config = dict(
    n_experts=4,
    hidden_act='swiglu',
    router_score='sigmoid',
    normalize_top_k=False,
    routed_scale=1.0,
    balance_loss=0.00235,
    lr_router=0.000719,
    norm='rmsnorm',
    optimizer='muon_variant',
    max_grad_norm=1.0,
)
Below are experts of layer 2 (counted from 0) of a mixture-of-experts language model. Rows are named router (the router's row for the expert), gate (a neuron's input weights, with its number), up (a neuron's input weights, with its number) and show model dimensions 0-191. Each number is 128 + 32 x the weight over its row's rms, rounded and kept within 0 to 255. Numbers have three digits each.
Before each expert's rows: "gets" lists some tokens that make up at least twice as much of what it gets as of all text. This comes from a sample of Wikipedia text that the model never trained on. Tokens count by the router's weight.

# expert 0
gets: " the", " in", " a", "|", " The", "-"
router:103119130132134157170115096052087159090131137125176070134116079127140047116099134153061165161156113103221125124129093142158184068141159087136161145144150174096120198191127042123109090149120158152130164118150123183140124140127151137106143113170153154129106119073106128154101062117119155120117134158144154144080116091122156077111135169053114150137053147111173115086129142180112143106143113148083134158132118123128069183145079094145082211104111158105153163113093109109116172074109136133155167131138172157084102137144158125121153137130110086075142117145176142112116087143169150139
gate0:094118139140173162127163095093099116072169109180156136127124099158117116147108126221080188199141134125145134124121121123146110092098152087098129106188144211114121162178130113175141138141085065118160157112132126182178088122145111126101139123168127118076150092169097044144142100156128055193118157130113191122187152063119150098123118114126082098104078131138133132135091129092168124071159166158072110174092154142111060101134138076154132148135139091088094135138095131091183147106141119117126130109132121131186127057156115134138168151126157084127174108136160118190100115137159174138
up0:144138131120116151119123099161075121133093125116127147116134108153146116112111172175158137111120163156101118158113150155164074096108133096143158119164155147139108149113145187107132135061133144123183132163186181105097134147158112169127097147121124108151144118124155125114067085144146108073109085111166136123080147205128166161170144166106141153230201117071153145108110170105118081071134117101045136161151123070061160176155086137117131094161096144059160085117102166083090091177083173126149188166106128091170104160163134088096136127112105125085095170190097117184127126101135092122
gate1:116145150109114109108090112086097104123131143175094106111148079074152159134122136184162105142105118048116214146118131144145174135133139116189165126140187127098172108115081131120076161094182067125149109099114078134122133090150154082154108160141143144108075137145160142137108136154077149151175141106154122066117082107143163076108074120138173140146112105072132138140073100085121131101173148111123103138134156106096175164178123116194138132157100051138164166138020156099080085091135097116093119129108130146062084128172106044114132162122138115106112131127151092158073131123175158146
up1:142182079089096120110135154172098191134101086092112112112149118149119126153095112122134149063151126122080190126130140137131126162170126161166110095158119096091137151089122175179121186174143163131120143076161113111168164166126188156173190165129116129166144177187144150080149082149090079099139129184147135100143133155137158083135094141072131112109143163157133068136176119201079122140148158136102078167169149092064176118061140103165100083109117064120129160167145133138075118156106133116159141168107078119175083120139085163108157160131075183161087165130096143153174106135122139113
gate2:081093162159103151127141128083163097111111070131154096135125086136201149169148115135127115169158114125157180065112088091085104117127155180121136121140073174169133147125072160111120101115098116121133152139138117109134125144177154118115122117156157161137126165103120144135143120121128121150185109137095110141071123109151151122120141152082123128067075135100071084090177093197152130159133098137107069134206169082110095101098131126135108214129114163059198083085110064102131144116122115050069134152096157121138110150158155107119110140111066099145175155100083176158190112126200154085
up2:107119163180100101130152131081103172112165141098151140113139080170202132127062121083078146119155093109116082123161103122144085137116105145082151134145212165186104093100098137148144119077113166125167136119135151112076148168164149140131106121144188131151110165147153136095117117119106087082202143159070152111137098115113093104116116107116166125165115121100131120108155108182130110142142144135132089119126151126073080084122143113106126107117072135116131108150076134078120177104136144022121175129146135171140069065146136073137090132125135158137184100090118040114131120059237133137
gate3:141099134169100130143136119111121042125117157117170060156178180149199122119153084103118133110171120163161124137146154190070151146179108139147102078097081150147106185118126069132107121136141153143133104177188180083162108229088162120141157114138111156126076171099144166106082096104102148141165119150103080111166139130084177153112113177094141102086170143138144148074114132190152101134086124159097199152165130157145096137143133140188117132132177153135163111088153159082104112137120075178123166162135134147073117138152149093120149120110030136108097159161145164102105113123129114113
up3:142156138176175128149163136120117128123104068080174169145122108116158186110081105159115085145183139152144082162095080135137127060126155127135119113145114037133155121147120175075128148109133141123091151158113179136094149132159130145066222123158117160091078133145127123051094146126153088095081153086129073122127130114146122191145108117101114110111120116124135127078106101135173164118135077091057137177089115186151074109142109080194103150165132081160110155121084147111134143098134111131097171138113178196113188098137090105179164104114133143124074140067182135151088104148121111100
gate4:123117111110087113121163110110124126185125168136104081077098110106130148106155157113121177134210138084155090151144104152169137156099150144171120098106090113118061136114104099203183130205077121100135125159087196144147085158094139122170133114134130186141168162076135142121080101034125147070079192150143090135084122180060133112130127126131109126101120188101074110146147145124154095161121163110120100093154081112159146152087136126092110153105133098081163129111168066111099129124137121136187180127090142114155153083183117159147148166085088136131122157162181086136153061138132095128
up4:100137095155144144115098074124141129170086113203117164147145135174112164113111140116047165154163181153131071144116195130135128107196195166122116136182129129164180125112116144169084142152094137164137175199191118115132138158148136120120171132141132170145165118087113129109112175163112178185118106164112148149096103112184104174116165108099120126107149048147123136088105091172129154144128106078142101157161152079123130151114106173116171178132126147126129136075135087142246168081151144140133112141157191142112087081146102162136149097076150152117180109089136152108125127152184139105
gate5:081172101100108141147119137115148114095225140130119139123097104129187119142106155120104102145148117161180086131134154110172145135178133147143154081143162079097122148112077071123144104092112099133168079146122176074106160113127097093103133156082103190081136143177088130144108082137145092130111131187143138148127183161173186166123088124080120089072116152144150111089193059151189134105112184069156110148116133158062102196125170165106174151120124149100116112157073126152138118090095103094155108124059191154081118122100120123102157190095107115127197129135104142079134096113107112118
up5:138095132161180094146179125133154099091124154142110113176139105119107176131157093155106084079105142144159131145084133179150137136122087181126082151126093120145101156174080129154108152172158101125161204138103068172098107084123189180141161161181157052124131113100189097091153110112113166159126091119109150158189145162121128150130131080168157147112138122102110098138078111091137093130153077162107116096107115135139125140215094076172163135101185134193096083119154146137108126120145211133135130090176104163161158136070166087124133144101124105060095091141092168113058115102092139146
gate6:084129154101077108098119157083128140130138153138155119162112173067148120134115125215108137096119121153160090168138066115170134131149159099119121128135175112120100126155058170140097137125123117180170106123113152135115151169120125078077162110130116180143105133104036110114089065107144157147128180156114122124124084217133109102102140127152117125140103118106130222164141079072153101139136168131101104132184130159146068094119141115175153133060156182126126101160159041104122186132127148140139105095183142120185136143153134089146099068163084100178059100138124175151102096104164123140
up6:160160124161109129105168138139149138155096132139159113142142132104145193121100080113110144127130135158087153145129134097100162147102119134077131146097145145142164100096193185115154097110116140086074091118152068085107103144102144093088156093147090107148130126119172119147117100111078183153132076083109167161079119114063112133159197110130079168156118121123126084129088161136159164181080113152105089116157088202053216127172090143119075135152137118119151096099153154104147145091078106206146073155148127118169160156088139131109091173127106150110199163108153169104136182116065192121
gate7:131083117094095129113159121113157046103130132083128089145110132134151146096135117163152120138100112123184120202142083119088168158048102072107110081174073110110167133129150106188121096114164156141121157125153134152133096140197188103160109138067179105106101132163113191118047121150191160106081131170117135152114150143124158150155111137206149147106099135125159133133102142117111154109151146158056099107117145105110168180182119098126094135095134152079107148122113167036126068127155131126148094129113141135123198065128117093156159168135163084080156139119147109121169146199140159111
up7:146151135154128157103141164138120161079128143076115079149148112167112136147175158158181103137162122145090143138136164112173079147082155133183143186076111181095142117110120189110151129091169092107166086190134101140131152078093075100172130092167154125170100131082057150106191131123125097122162129130230182114117082107135123075141149192125107122094092167098144158144143102098171128163158147132143081145150148187076096126111137158132054129082121136147116150134125111100053139128104083144115177127117106094129151110063197154126077128125096117114113110093081113102202122099123113121
gate8:177135167117134248164079090119131135165137208065188116121137106125098146170102142108074162117164120092146082127172108100142135117148144071130160110188192183172171158157103093145077110099103129133160132166144105162101161197133176131114153131098142072114134138118104170143130166076113120117163122131148144167071166115123160179148161130116104193121138118056137152146128159098109151111133158103161156157130113095132077122078107170102103135092121163107119153174105097147150176202091090108187119092089179158094099125159152089093150128116147122127127092156146150162142142160127103096
up8:117135095169133165117125143105183155138132136179110134130125117147111180099147159173152155086121135111114196078132090160151103106155163131062122129123110154126192177109102137111137128120125124087087153152154153153071168089166035137091124074146140108058158146074166150152135122152170171116086138104142162167149109080111118132071129079152153117113106155144118075101135099125144100083109088200203112092119159121140147129101132075072111135114173132152178097212174087078115123082135124179114192154130112082123104143100116124172147188177133093131147096115156092085158108119066106128
gate9:103105064120080125159122129117136084143146105111115169146179167139162144165139075132116143134122070157146139142139136104173172130103145113105146145159104126120106136133106087126154090158134160139094126189166127164154163078161156136104145099106111146108123096142097125186075126101111124164114150155114138142160097143128107124113191105176091157125105137100085091113118135158116111142179125199154130093127176081105127103173182123134149157146142098075190135108067127034099128133167212106151113159165149122191197092157127130155115140117052127133102063088086081100139134231042136114
up9:144051121156097134120169159144136105116116145104125142153105126117172150139161149161104192112128104139148117138118126148152170142098108146107157071081087144143138142171117119162140088110109107105137109147129114062116063167034131139160105143150187136185149124165080115105103099142082162172137105147157130095161181102155096101113143084112157096088058098147086133184163178096103109138137113100124160086162037103127137109131107131199097068121163084159135132198170116169121159155086167170080193184148138142157169168098132103118088163116120110100133112105118142133089125073067149075
gate10:117081082152154171133151167117119110114054143096088130116093102146082142170098153166163128111098076160123063140165120181144105099175115133163139167098120040100073168152186095084138137095140086136134101135112153105102150076099134082076083124136132130162144127167166135125166110115142156065111071141169146157107128154128074130113165143087103162101149105120203105141136136169081184134144153102103132121117142127099123148112117107085078176183194128122167153161082130100153082148149110129144083164068095151100139166107077086156164121173106102150118165155113122117148144176087168044
up10:102098138146105167115146213116139166118131164106124142126104136171140185106160106115115142121161085104195128155122110161166150139150164119160129161118172104094164129163072101149076156054144149165152099151184117152121145181139159086100134094114115138134131131171191119119114152194131106067088104118169159153157145109106123141133112179049125091171152119130132129189119155164091166136099138154138090112055103122099140143133130105110087091133137162104170069140092118091166148122103075102177090180056177128189110107108054162146140151226113071124126094119147142134129162166114128103

# expert 2
gets: "0", "9", "8", "5", "7", "6"
router:097085097086079145179124156105186080138128128146108159075212130105127133163135145075091066142100141121131155150146143156140088155135177123132096146190176110170128117094123167107105196158110139106099110179081138087063116164124087149080087137082155150104136162166084134136142162138159150154132113099103036222139151140175087129151117118110145135118155104176128130139193109111139155167104128127120097121121105162078203119106158138104154112125126181127113099087123135116127151158126113103063086099144086119149102116146125115081186114139108114130060160135113105138091164109097076044
gate17:155116096136099124163151153129118087116163098101075133131145133066091171153092119161119172099127134116167116163131171166136152154108144104172100211167114114170107151111085100141067085116124139152169120180176169129080155112092116143102134201098143157180219180106144166125186173137164127140120110124124144169127149100075097150105159096170087100128128069077090161202130208108154131162122131125113081161158099133080091125124141154130090169132112137126114185105093087141127159133126168095206175099114101096135107144082179105119109154072094090114105117137149140153085104124073120102
up17:094149114185144120174141093138127157130135096113179054127126103125168131099149171100141108167111152083135171151110150146140149076113132161167187074093138099103169153120144125159126223097111126171112135098142153121165157123143093099162117113170075111128105063162139095153083119132166172146161188179110195094137169136120163106108118096165145146092172112201103123105086122130098087071142105150162107128187130141087195164144149088224135089099136113156171100088111137123130138151099111112100077099128187082088121125130073140132117116168091128145163141067178166099132158152109146094
gate18:130120147113117154127134140113120135128176149116150117102185182098160141135098170118162129158098140155100133160110095159136109100142162101156134119092169168101157121086107148081116114159153131127104104144116130183152143120187075169114033154173125197220137155137150136165120139135115101090140078091089073120134171116157096098148059148100156133132138116121123145173222094103114152167098148133143097114162135143110207167115113053060093152182172131117109104154180135065086111133071103139169146155099119152146138092138119196133102100135133124148128134189097145126101163116230119144
up18:142181138093159179139182198148063150054146127086146160087121111154117082130128118115144097109157148105098133196126127150134154134163203161117125118160162214121104142130101108071139157144142049118126167107137124108128110106127120204164159164069087119122096113130135148129122095143121123076133091135150138108122118189146071140067072127203097138123195088082082117167080138182160159176124115093089101117102149177094133115129127090097158127139116126139069093098139114163139135150114153132119126153125128118074141104068152143101066147118060110124109204067130138158135124127110150155
gate19:132122142098176204081083130123119125153134142137063207124178124116098124168126157142124143106114138090098142116150089119143154147162154084145110112191096150136134073078162099140094111151100139079088099087161098108108149122123166110084108090091068106089112089104070108158094124100157148150161073114138116188125058166190152080127151152142122143130131121128092124073119160106086137106058089148177092120149162117097136150151100117176114083092178179140145114074103084074209111077096131090107129082104134073109192116118130150084112103108135152082163143112081123063108109124130125135
up19:177147153106197184147126112126109149089147160126107210128096136167097111134112152075126171121158128161067085125152105136172167106116099126103144118175167113112113099092165155151130136091084092128079111110074097123105116097076093084209130111116169201166116132132156128152125189112120116082145170145124134120114101077147112120187147076107159155175109167164160075176173130080125153083137111121150118119169118105152120140152153096131161123140155189110080108057069127146156083124106153121148078228142133103093180162120078146097147087156136120102146144146178129143154111134060134146
gate20:113123101135066162119142120101111053146115143130097142131157137152106148160157109114136135150141128164169138149079091085150127112112182042120130166153108214137094127163159098138099123107104181093138120152134094147165137140119107095102066137144081127139131134172105062141129151112143123167119161148048100176097096118146036125182182072188099145219117122190143133126160084141096141135147117119067126182148136194119172130153124092100166114076087150162098104108156059136118108154128146144115142168130175096148135099141123098113129154111164203183119123107138124141113164110190148160
up20:128115106188158128118140165148119151082089154194157115138157083175109142111168107128123180157061098142127120087168110175121126120098117121142157151134166164195143134151190124147099103148179145109100098094137054094125120149121159125123119131136181130177147149118152140105140154080136177102129172191121095139147186114132090102166121042128141134193084121129107156116098164068115094101123104168153121118206153144151110112102142068148171172058139102100116159156110113094102097204132168067091060137133146084123105169138129208095127181112140125156071138099133138119165075119111140123
gate21:146124109165111195125128162135134158118171156135095166113099128139157111182129137090164128198086144128185167112182142131139182175171123090086126092151138106095162179105140115115110153157136080113131162197154135142127122181095113164095125214167159121144127195129153135175102147169140122191096079122084116116087146165084147116172116158104117138130150096090129085124204148125099100155136112164132105116123171129093103103080135041129188075156069119149108157063091106103169167141132148172063129154081084108193096125130107077118140118099087118097076121108150143117139094141122107153
up21:132128119100116030186079137144143135089127081149184181132148147069082148153110140121161122097143132104101153110123127184159126090148113133102115093163156146145094088130155123093169152182116139136117141126140128129157080166105120129137123106084101160200109129082130168087108125154090053082104194150124113131152110085193131200129126027141146108111162101143083144154127166165102146149132109074159103184176121112201107082128091137196152117197135140100084175078117108087076094136152092143155073107144163154146170106100115129111134121121157144140111122158107095163096143122088148092
gate22:038121097067119097123098124060121164105141140100094108148144088140147085102124111117095148158085137159083141093159122137132115107095111176110153113139172104116158110094078090172079173124095128111184096106148068104170106117146119161169107137119127086162123088132146106132163125117147166059106170085146146165142133158141115164089102151127168124143068159114140155178119043116092114174110125120160119139126157131167188055150149159110129109117051172124183085128145156133143091099091118130096109118120106140117063167143116158168075180113089123061078078067115093179112126127131161072
up22:127096085146147125142158148123099135103080103104120087117128141128109125034074131125131132133210142120136174127178171144129113155091159124146150081127158131127119150137089149094088150172152195104152088117185114191075159151133088152167210170177116135139088168124178155142115102177121134156188167125247130129113112104149174112146141151201162178124098155120147066149154123106102119151123158102102149166094134137154125103152102134122146162141132121090159128116081089134146121115127135060126142127091131114095129145127137102088079093160210109036119121125130187105105136129108120068
gate23:108103111095085160122127107158131150140148155157114127111111105091118148107111142137117103107080113078174155142190134152122115178101131137128091201115151083179143148121098165165134135166084086120103135128167052140083195096092098141103091055142125195111133140113105103218139179051163126168086201106123158136117159121168092084074160117119118144110138135084148139179073141128136149072109123133141162163120168172110199140155111097109181094115067105175114090085087165062085109087154145149114131097156110096131123113157123139139109159133157174086181142115110164162088126119098134092
up23:119077138166134139095123112106142122116139157096190144131135074073146129113177140118203109162093127119149102178130139159101118192123186107107149104139159162112110121125163157133146146173121095141038064153151166111103139168066152095103142164135116094120165092086095172135117101129078110132150133158113176135122123119094118185107112130070146173118134067071138196100065112162190173135088162188132114167122124144089131163175159078086150112120109133100143099104052136148138177122154108133064104177172114108175072146131139138148095180122143135122131177108079135152117187155173118096
gate24:146112087089112120114132145131151095158111114123111124126155117114146121152085149118112114103121066148110075146123098225113140153104133181116089107120167096127165142109148146123102178103090138166158070193150178129096049131116102125153108149133116087163142174147162149104138102110078142113129135097084075189125090169134114083152144155073088143105105154152097064176157138143092119092142065141117096132090102127138138128141135129099107185130101172129156097129152102167045109218164153127124151130187172077148132066094215090112150134036145133102152105112082086166109120125130111095
up24:089103186181089114160157123149197134151133099141053109144136107206073105127152132130127149132147112119156153186136119097144172175130174137078125179130158159187153103138144143121204130111132117090139132073128111141124125153157084120140096187148099130135107168142116140119096062108163092121140184100127109146108133118191145127134093191112113133069103138181113144154188131124075122097174127155121177092151162090129169195146124144159123131144095149121153105137093170096105122116165177053129082116199098107172083158153113176100106125167057165146105151125075157096155145184141138099
gate25:191113087079100111112110136123127112107164154126155131139138117118120115155190155145145102133144150136151122179115144089123059148074180097202159111144186101155127074115107100140110146075089220129112136116112107124109113164095142102118118068059180130134155209100130127176140109114143104103117161070158101132103146121138088210134151114148113151123110180134097125147154090114147088176130140062093126155145143141191110110086137080102126092125118166086103133183087150115110093153169187081124118190095100107106167117134133188169125146093106116155137123163061104070089082087085152138
up25:079118121106116135071111195118128198160155097095081122096132059161038072155150135196105130106131100122152106168122127117126106101119147133176166108145179095193118039126073098135135131090121147145122052159126173156174162154089147158180135103104198117146092133125102098114134113083152163072138093051148113128129158135138076156075136111157091149132150135139127109141139078132140090217110166101134134141075162163124093109109116111113169150167116116136093134119113183116111112138167170154110156131083124076140095094137127158080121148096077129186090150165124116119118147078113130122
gate26:067139174104114120106113116102107148117179130128108170121156169180107166136104116081118120172088136090114157096097100113137119124118110105049094138168105088151147109158070113171067095115111141075178158145127141144116115150076102114124123089093140101134107138115107166143164085133110139120184089061154070146092117125156099134107061085074117146180108111125152107090159119130176142083096153065160147128122161095096095127148148097132084133140119131132152136125116114124179139102105131191107144134128145098138175136122102077133186136040107148097093192044163123083059205085183164098
up26:128147122152134119081125178193077189127144129130132087130150095135114113173164153115138174133107145102130048155140190104094156104172184087115147225087110109158110156099146134119124076113056089098120119110103133164150172123147175127176145097145124142102076071115142137146122144111153126136188065119106154100115092128098080120146112157118098114160151102154091146104138108189118105110148118140105092150140077104127069099113129152126096060137081141119154192145082180145157126155107192100169139103121176128132105124104114202174150134105141117118221100117093097120096133131219098121
gate27:140076123085117158173071150083126091172140106190145118079125098126155120185089087153149120194113157135106121102103069094150081116155120139120116083145175103136103132138091105100142167109064197241106108136170136067168140167122095098135149138142160125121078064074089151158154105131093162149115136118090118149153152142140088124164136205119130130129068116151172161089100135123167107148111138170112116138156121122078163134126116087070128160165181071133110120107139131141135170217152173159107129114136146112129089145107079136173160180160098117137129194116117095138120119119164095175
up27:129091067110152171135119145093159145175095159119181130126115113161163124172105109113130104176133124130160072118141110119123075115073138160101153216124108100178093095203146067133072119093139075135141050182135117112123166161132146135123108152128165071069091120116125116122175155131117102111114093038093133188158125107134112145131138150173112040135122095161176139118099057105116079146170139175104166097104140108115119145123105133103147189175105101080142127125148170128131186229084110121120134127169136101127117118136105131071085111136068136089087115109168141125109151141125113125

# expert 3
gets: " ", ",", " and", " |", ".", " ("
router:132127079058143186114160175103136178155128138136125085127141179122127187101129098154213142130108047149050086129046138120171107169095130143143116114167053130099113111146153106157145089089153102093139149120105106102167114144098180092110155134102065105144116115150171116125145112135102115146114116108123146130155068137149084125156146109142195081091141186138151094133170205096113159058116137116101132113136157145110126060103093106138123146144139089156096117139120127140098095150140172199216159133106131202100120185099130132157142159147178120148134089127148102165147108131094134184
gate0:154128139074127171066108175110164099138128123185097098140169122091105184098115194110103145083087165131151166170090144139154149112105123058074071126127137102106129119126098098155150103139173086125151181066087132147088122083123128138167102129115172058106087062093121093163072168094099131121155166122120108126130059115171134068149111128136120136117134147170147096148093142087155170110108139098132128142146173105149187110093122113144072061048089119138098144101178165104150116137154160132218135082121174108095096109118177080162085100086142123113085148124080135138122133095119133158
up0:130142151114055167141083163129133124099170157151115115144097099156113153148108154140163131084183105152151158104092102179087104097139131107145105142141157109136154131115148149084135098185106133093152156081147113117068215150058157168121090130109157138136118102162145097142118167116180109107113145079119138136103093149133153096157147109090064143146126152181195102155188125178109146098136179110168196157127033163048187106125123090096126132096096205122088115072092145138156123145106137115178164163143172178128157124133155151142075161065172159120147122151106103159129140166101092116
gate1:153106111111102125154064138142149168139135126099101155139071106125155096070154101108094101111109145154099109163085143080154137103141139118090147154181141124198129118108115071159158091118129048153100122157128125109073124127116094120097159065164058129112061151150166058129137087145160142087144106096109135156129148136206161152162086091172099118153146100181134079126145158109143122132160105088119142132133152119084067078089109104097126051101176087160099093124115172109127087166170178129138158182155175203116097142076133188097107136160139104086113140123187101093149187135138120132
up1:147089136114108134116178071170115143108170163141122113089148124144126102140101131137193168156106126144156139142112155133147105107088155120102167150118155071176144164215123097123141140140112137125192052112143117164100121131140142162195146175120129130178156064153126118119172109086155093096087156087105133140105075115117138140161122142126160170160161103122040150121091076169169104170161148124129192086164127173184082134163120098107177178144131180132148209137143186115161119155038082137115179131144066140124129078141110089151135177143131173169130093145169165126108141143117125089
gate2:134129110130137117090144114164138090138073142100085115069138114113150122156126062106171087192156135163106132095107117149127104118116144094151131082072105166141223120135131136068112123116095101159083140111101127137120165153111155166116126144090093104136116117143157158095088115124133093150114199126066197136093175103188127126174111101159152021122103109116115134171124156059076149175110132119131120143136154149076141125126216088186134168138131192105117163129139156095083098152155117187176068109130190109128137130079165155136102122143139105107104128096138081131133069207121129140
up2:096149122124125175150134124138129185117147131139125159138075191078169116149081203112098143120097126118145186145129144196163195173182088204107105113123147083118088165105066134122099112136167170103143168106185062081159148098154114115111108156126155151103113123140113092144157156127154163059138088136181067111188094110105142093107136149040114198102147119152156124114095099161158183136114079150153163114120172113203118127111119160091107093111099061160100131153116106132153169087116171139087145142102154153109149077069131089105116156102128145149157146108099154133124153082143139113
gate3:106114148126150086098179122135076155123132117083130115108116130086151129078158103135160140135098093124131126191169090081166105161110200125123119118107104134095106111157131119126158076132117107116085180136098116122140136238149056157068078131113109091129138144107112069149099106102110070152144097109113132182152071165169185163139070093101096128115120120132093148121108144062119137157074133156100193085104169161080070194196141112146137104112115166169145092190133112083134126120132137209174182127122111149103114144194147142155149100101106125147150098156190121122138118177100129117
up3:150112154138090125146227139092098084101157105174119125101120119166099113181157096094082153110135131141137116039088169161112176153126134126110112089139130110177118100111172179137117173117075170112140123173130219115135106106100140079105139164147137102040096107098092124097182091117111093187187121086135149101108058181148154175174118129118078122142102123168104118093124164149122087114144105129115180151159122093131168095134116125169130123143107189168143170109118121153196127135112136146076136169131122087128152137190169209119096120156117126182107163121153142125106096083174101141
gate4:129120103126132202120161069089114110152155191121122180093130138165065189149105144121103103109182116148126169156096177176167150144098158144182145093173075109113136052125080176125132158098162097110126115104103141120161147147127128114140122143100108167157152117158091155163064161149160089149116099134097197135142145203103104157154143075158165172123146178145053143116142124164118157113136068110066109113186101121129131153108102120143066100051183142122106069149142099141110147137137111115131196157081108131132175126108141171116090099128102091134191133096090129112134122121160193094
up4:154167148068121125137089072115045117172118135173135189132109161149120145107145081127124133118159129141137083143118130079097126159145147045163184117156148136131133119161089138134160084118127125120138144130150150153166157139113134097093175206126096211199118179131071145133167157140137104191082126138132136119132109141175142108047177084134159190135106095138053149109113149160149096128140125120126207182159110079150149106138115149104153118131144102078153133112092156128123125150178157105122152174139162109091141083160123159133100151190105178126146103166090177117160064062115078116
gate5:162093148087144125126130152118081139116124104129095127108123169112147102137137153137147161099099115180035180120127090124130137123164112106231075151197154127108137178115131136125125074163101131091136123121128125093095078127112196130119103127135117127157107182124156104102122132147092124146170079079100099138162121138102103131078082126087131116088201147170145130209128164096118112093138146116150095098144190150084152064065102075139090130074173123120093137095197126131153248150118154107133131109129176135152185142086132120152112174071159130165131174129172098113136130162132151111
up5:143042092166110115117138164125086164080118129131084104086122148126045087093185117138123119135067134155106160078154083128133159120140202162139131188141152083076144125090165116103167157113120080125088125117116110124120123102135129145143149144100106104165096057151109121197139149189151175089194162135134119179154089143101071084185080103120161149120151136199100159174090090139171122120140138131099161064109136043153156128168141117150108138146165113167150095096138131144213163126109115131148131158164162127185117119136138096120081143155152120104146131183122155118122093149061130130
gate6:128171111105147162122110153156093111117138062152095123085182151121168146085092109103166094067099108133189186151103177090131082129097127151105159101196110105123115128110105077171198147125119127082155176080163118163142127160096168149166129136127164118126077116078152062161090131147166106175134127081149118105144114180149118173109126126157149110169119150207153069139144113121125155175116073119101134099126187118125072066148179114081111195156148117169119103122152146136139151130088155122153170134128142152068135141083160164151092124138097130153129115092168184154087138207102076170
up6:079100174097114131119140179085109143144108165097132111106120092169166116104186086121118162097109121122097177100139088093134075147159155180130138170063133103059094103150106140137176119076085187094159144101134128121146155119145082157119084177153148116110115123116133118106140119109072107135067112114194039102113115092097115040142119130125073109094181168134127145115109170141147097146104185111077114101102127160182153170157079149120139103122138164115114118135106169148109203170167135131139166127121069092158156110137145098135083128146145090104126119110058079107117082040169092125
gate7:119144115140116196115130134172078097181102180147136085102114141116094079180108122111119105139148087106109163157123143168108197090079132143187117147139132199093163161135168099109139085137168180081155128114099097090131166159110134147109138126160116158159151129071133072098135138167096152087105146125128145147150129129155168167133095114137158114113146152115099188096120132135087103082127195115072143105178136116151177056134126142088064149209128102147110127190185123158165153129119128128127121114117122161126127139136096103149162173107079099176049062167118168140152031097121093173
up7:198168165137194093125078098100099163090087144140099063054134133136079168167115100097075151138125125153126078140111051149144112110101110111096152072116140128084111121097159132080188164145111130116135149126061143144150168119163105126134155136176141133121161102118146125148149141171117093119162166158140075116112178128105127168100105132094109119181081152130111157097133132102120153081143140128080204143101141155175184167130152114124134128086205147133103093139149109110140083116198115111135143117145085136120123172119098081141187160113166127164064107167053062093124134155158128207
gate8:143166117160096146134124168080143122131122153125160166109129142095077086097160096123128131105153115120082112152054159157141147121089164138109136198140147047103082177101184072154094082093165142120135124117130124139111168114110060114123154059088129135120110075102155118255113150094106170151131151102116120127140108156145190116136149095122135154155100131152131135143105135187101116083154114089147091168138118088111096143179166086134134128074171124155134144124145087111150185130037115204136121166125103174180095129069126107102145121127155095093146103161154152077105122132106150108
up8:137136110154094212140122124099178146105134052083074129091141112124105144100155128111125158099138108164132104129114096125152089153134143191118070146148136149127104132110140158099173141126141094128045162099120080101104184128141087095127120116109118119120044145153148134168104111148158197099203135111134125109126147174180164116138152119059126146108178162114129140161135140143174111107111101060136124152114123105142084175156142109140065106121138125146116141141150150056136185100178103092089128125059107151109159140116149195162093161157131098113186117122198138185166122048061172170
gate9:075086104175135124153127076116149157140103092124147141169122177135084174099087099131142154083099132161117130157098119159120120127111159087138146122163128114101103177148132130157121113132114091097113102150134097155146164162123068142138115137151052114140124111108131163124106136124174097119165149121139145111123116165078111156141107124138101139160156126151117085130154110182152082165038180096112129083137171143177129128100185070095082065102118193154078135125138128112108146065057101123065176141116176193082156057177139119173080117131090223107137115143154120124119146196116066061
up9:102095130081143113118182146165119130108110094167176122195141162098141192070139087187187100198125168153164076134083146137100140146178124146154120151189097175128111109075125178103167122097136153101139164140125172097160146138123154128100141148117119115127102140100140069119111135142103116109135117120108178100109124101157084102182134108073121164130132079127176124113177114106146140117080063124097144119112129120189084122076084159196156115136157149087167086188170109127072113055171145161138183164109136164080114168146171104171145087118116061114172131163196162108105141143133134131
gate10:149085097139109117118102152151115138172076171151130127091152128127129074132130071112129169119081170158092097118121115143097126132162109158117100133158128123127130188083145135079073137170096122107144140137131121092177143129106151064116138083112131111150139104158221061168107107147163129124158128172146145202201140102187120118182118193120102124065139157111247180119145115104135166086148169137144163121162106135097118075133075160099167158184125124169115124177107144191140156147115096146127080134089109106164089106068122133146108120085147127131116084157130085204083122130124092156
up10:093130161116208125135132101131127123090160103109161177146139151085159142131129205132137129128082028163154166103110151177128161117165149110098177086136140107145171096161162119114133178111097133160094169061153144086163174076110083123117087072218144161130147154170064126109142139121157159083131216091130099065115091110097081128091174094130106122098082129072155123130143112122109130124173101156103095168139162118183120107121136129155094129092139084060081098141161147127118155077149114099067159148147123124101159137082148147141111088153089083115143155125117135123179146132108119076